From a checkpoint of a small mixture-of-experts model trained on Wikipedia.
Experts: 80 experts in each of 19 layers, 64 GeGLU neurons an expert, 4 picks a token.
Training: a variant of Adam for the experts, 540M tokens, 3449 steps.
Below are experts of layer 13 (counted from 0) of a mixture-of-experts language model. Rows are named gate (a neuron's input weights, with its number), up (a neuron's input weights, with its number) and show model dimensions 0-191. Each number is 128 + 24 x the weight over its row's rms, rounded and kept within 0 to 255.
Before each expert's rows: a language model's description of what the expert responds to; "mostly gets" lists some tokens that are sent to it at least half of the time. This comes from a sample of Wikipedia text that the model never trained on.

# expert 1
Description: Final nouns of institution and country names after the, of or United, such as Soviet Union, National Institute, Association.
mostly gets: " Council", " Society", " Congress", " Army", " Union", " Association"
gate6 [177 104 105 151 118 128 144 141 165 100 117 121 117 104 153 111 108  97 108 129 131 123 105  91 112  80 127 145 128 143 141  85 153 130 130 103 129  90 103 166 146 134  87 156 168 113 116 124 130 135 121 146 137 128 138 140  82 135 107  96 155 119 115 130 132 103  97 165 122 108 111 133 117 111 107 110 111 141 121 154  75 125 116 111 135  86 121 111 123 171  94 148 137 141 165 134 136 122 111  77 182 131 163 136 150 150 170 121 166 162 146 137 101 129 111 176 160 166 171 144 158 126 131 100 115 127 121 151 146  94 186 113 162  90 134 153  97 115 114 117 162 169 119 119 175 112 164 107 132 117  82 126 131  85 104 119 105 110 156 128 114 129 160  97 157 123 155 133 133 165 155 156 116 121 134 106 118 134 148  92 150  95 152  99 114  97 154 130 139 114 151 136]
up6 [124 134 139 130 136 125 103 107 119 127  96 132 112 104 179 114 124 128 125 112 155 116  77 104 131 107 108 116 154 163 143  78 113 107 167  72 111  92 152 125 123 138 110 147 148  96 114 118 108 152 155 130 196 114 153 103 112 132  87 132 117 122 129 154  89 138  95 150 127  92 148 110 135 123 128 130 129 136 136 133  98 140 108 129 113 142 128  79 115 128  97 106 111 119 134 135 146 146 137  99 156 129 126 159 171 175 132 156 129 131 129 119 116 140 127 135 206 136 176 194 152 135 143  89 118 100 154 149 138 100 155  74 117 125 118 106  97 105 132 138 179 130 112 141 111 115 146 109 110 139 114 131 144 147 105 142 124 139 161 121  90 136 132 119 163 121 113 136 125 190 135 170 121 131 130 110 143 120 135 117 144  69 182 115 118  98 146 183 152 115 133 113]

# expert 11
Description: Time words and year digits in dates and durations, such as year, season, period, weeks, the 19/20 of years, especially after during.
mostly gets: " year", " season", " day", " week", " summer", "Early"
gate0 [131 144 129  80 143 146 124  69 143 141 120 117 161 146 177 146 115 135 103 103 128 137 157 128 104 147 140 101 120 135 136 133 119  96 100 121 145 144 157 167 183 118 119 148 118 119 180 119  96 128 116 119 100 148 142 113 133 140 119 141 133 108 128 124 130 182 136 146 124 117 129  93 152  87 145 100 141 126 145 102  90  75 178 112 106 138 152 134 129 141 140 134 131 121 171 155 130 110 119 127 126 140 115 123 164 138 167 147 145 145 112 128 140 127 100 147 102 109 146 160 126 149 167 104 135 122  82 128  74 105 164  60 162  99 148 136 115 156 120 122 143  72 123 131 146 130 127 126 142  86 164 103 130  97 142 105 113 120 161 102 121 168 138 103 144 115  73 111 120 136 105  91 106 126 134 101 120 134 123 167 131 139 209 122 124 140 120 142 153 119  77 113]
up0 [120 105 154 105 135 121 120  50 150 171 110 100 119 140 157 137 117  96 138 110 102 154 111 131 172 143 140 123 110 164 126 143 148  92 135 122 111 117  93 110 125 139 118 132 106 130 169 126 101  84 143 147  90 148 159 108 139 156 140 142 139 105 144 146 142 115 171 113 115 124 124 151 140 102 137 117 129  96 125 141 118 109 126 132 105 122 170 138 111 151 107 165 118 116 154 125 163  81  97 152 122 138 130  80 183 172 114 152 116 134 126 104 105 157 118 177 113 140 128 113 138 132 143 137 107 162  79 159 130 100 111  97 154 115 139 114  85 134 163 120 119  89 105 163 143 133 117 112 143 123 126 116 179  89 116 164  62 101 139 112 119 141 162 155 126 104  97 132 122 119 123 115 160 106 144 111 167 163 124 162 136 148 158  88 144 161 144 158 112 126  77 139]

# expert 59
Description: Line breaks and pipe-plus-newline closing table rows and list items in roster tables and infoboxes, plus words like set, said, left.
mostly gets: " set", " |\n", "|---|---|---|---|---|---|\n", " outside", "|---|---|---|---|\n", " right"
gate0 [ 90 152 147 135 134 117  80 127 122 137 109 116 118 172 172 158 119 154 137 124 218  96 128 122 163 143 131  91 109 113 117 125 130 115 112 113 118 143 162 161 120 109  87 104 136 108 100 110  88 132 134 131 100 141 154 121 166 155 142 129 165 140 116 160  89 116 142 158 143 142 138 123 170  97 136 117 131 112 118  61 121 134 151 109 110 151 151 147 112 147 107  96 157 129 121  94 111 154 108 121  94 115 103 148 129 123 149 187 145 135 133 160 120 105 107 128 163 134  85 150  93 131 160 116 182 138  90 132 114 160 130 130 101 115 108 150 150 129 103 125 103  98  96 122 116 134 112 175 184 133 167 119 118 126 124  91 124 112 153 146 128 157 111 166 149 112 130 122 138  94 135 104 131  95 119 123 173 108 111 117 145 122 161 131  92 115 168 133 130 110 127  93]
up0 [100  99  91 147 134 113 149 140 145 107 132 116 126 133 131 170 124 126 112 182 146 127 116 107  97 141  80  84 133 175 144 155 112 155 152 110 108 167 150 104  80 163 142  96 101 144 120 139 115 115 139 123 160 135 127  95  58 109 185 124 138 138 122 158  99 110 117  89 170 104 126 166 108 137 160 133 144 119 123  96 172 129 130 146 121 137 143 155 147 165 145 105 106 120 134 127 137 129  84  79 170 104 114 119  95 127 105 126 118 122 154 133 141 136 148 140 124 120 142 153 123 127 152  99 125 133  88 117 104 123 141 131 125  91 139 108 116 128 179  55 128 151  94 131 146 101 139 144 141 131  75 152 158 150  86 101 122 126  94 142  94 156 167 134 146 130 181 162 129 152 144 139 154 112 130 120 130 125 117 137  92 124 111 114 165 135 161 114 130 129 135 117]

# expert 6
Description: Common male given names before a surname, such as Robert, David, Benjamin, Carlos, often after a title or in tables.
mostly gets: " Robert", " David", " James", " MPC", " William", " John"
gate0 [140  99 131 127 106 128 134 151 118 130 119  96 141  90 165 105  88 130  82 129 130 143 144 111 117 107 113 122 129 129 157 107 130 128 107 150 173 183 130 108 140 137 143 189 115 118 135 152  85  71 123 162 129 102 144 111 141 120 142  97 149 156  84 189 111 121 132 106 107 102 135 107 161 136 145 112 147 134 168 132 142 138 104 111 112 139 164 146  97 119 141 151  95 107 153 131  98 143 128 161 144 139 137 148 178  96 135 161 110 120 111 112 139 160 147  97 130 155  89  89 141 119 141 125 151 145 139 123 109 107 158 115 124 124  97 129 145 110 135  60 157 115 187 147 138 147 128 131 127 129 148 135 155 144 110 144 122 105 129 114 148 113 149 105 164 101 129  79 137 168 146 130 113  61 136  95  86 149 179 166 104 112  95 136 139 123 131 125 132 113 108  96]
up0 [127 154 140 109 117 158 156 137 104  86 126 183 103 140 138 144  83 150 122 138 112 122 154 137 164 125 113 188 146 164 163 127 116 181 136 103 111 139 138 128 134  97 150 124  75 109 104 162 121  69 139 120 154 146 109 114  99 121 152 101 143  88 148 117 128 145 133 150 141 164 126 110 146 140 158 125 109  81 129 122 149 134  98 130  78 128 141 148 104 149 146 105 105 138 124  96 145 138 120 123 143 137 131 141 143 145 138 183 138 136  89  84 150 165 144 115 140 125  94 104 119 142 153  88  96 148 138 179 122 133 154 110 103  99 111 104 121 114  74 119 142  98 157  88 109 146 148 140 108 121 116 141 148 121 119 123 139 128 128 144 107  91 169 152 140 143 138 128 132 104 149 135  79  85 128 139  82 146  95 173 107 118  93 142 149 114 121 116 118 164 126 178]

# expert 48
Description: Sentence-final periods, paragraph breaks and closing == heading markers, plus clause links like that, which, because.
mostly gets: ".\n\n", " =\n\n", "\".", " where", "==\n", " because"
gate1 [137 164 120  98 136 149 121  92 171 133  78 151  76 120  79 102 110 121 126  94 116 138 109 114  40 143  76 120 174 155 146 124 125 151 135 142 152 105 152 129 108 139 101 122 133 145 138 113 113  84 132 166 135 142 126 108 105  65 129 127 128 102 176 129 125 117 102 130 119 113 103 133 129 124 141 107 155 104 179 113 127 155 157  92 139 114 114 135 110 127 105 116 125 129 135 152 136  82 153 126 164 116 137 164 105  85 153 125 130 136 109 112 102 142  97 147 134  90 146 138 148 117 108 159 122 124 129 161 124 153 133 143 117 135 113 173 173 161 147 126 164 179 111  95 135 126  75 143 127 153 138 138 111 141 125 151 145 141 130 164 125 179 129 121 105 141 123 157  73 114 132 127 125 120 203 161 144 140 126 114 129 125 124 145 108 112 133 115 129 130 116 145]
up1 [111 165 122 159 103 154 131 134 110 124 196 136 139 158 100 129 165 144 145 119 121 137 117 116 170 150 135 146 119 126 111  98  90  92 144 116  99 119 132 145 159 108 143 174 102 138  95 132 102  58 156 104 127 132 120 140 104 177 122  54 127 105 168 106 122 140 138 126 139 107 144 140 143  80 108 128 131 132 128 178 105 119 138 180 143 140 128 160 123 137 169 104 157  90 132 118 128 123  98 117 114 140 111 133 160 123  97 105 121 120 112 140 156 128 126  84 128 153 126 139 125 140 154 168 131 125 137 115 138 113  54 111 108 100 120 164 127 128 127 129 135 105 137 147 149 110 159 118 107 121 152  99 185 160 104  92 143  80 135 146 117  84 124 142 165 156 164 122 116 134 109 122 110 120 121 144 115  96  87 161 154 139 118 133 123 149 136 128 113 165 124  91]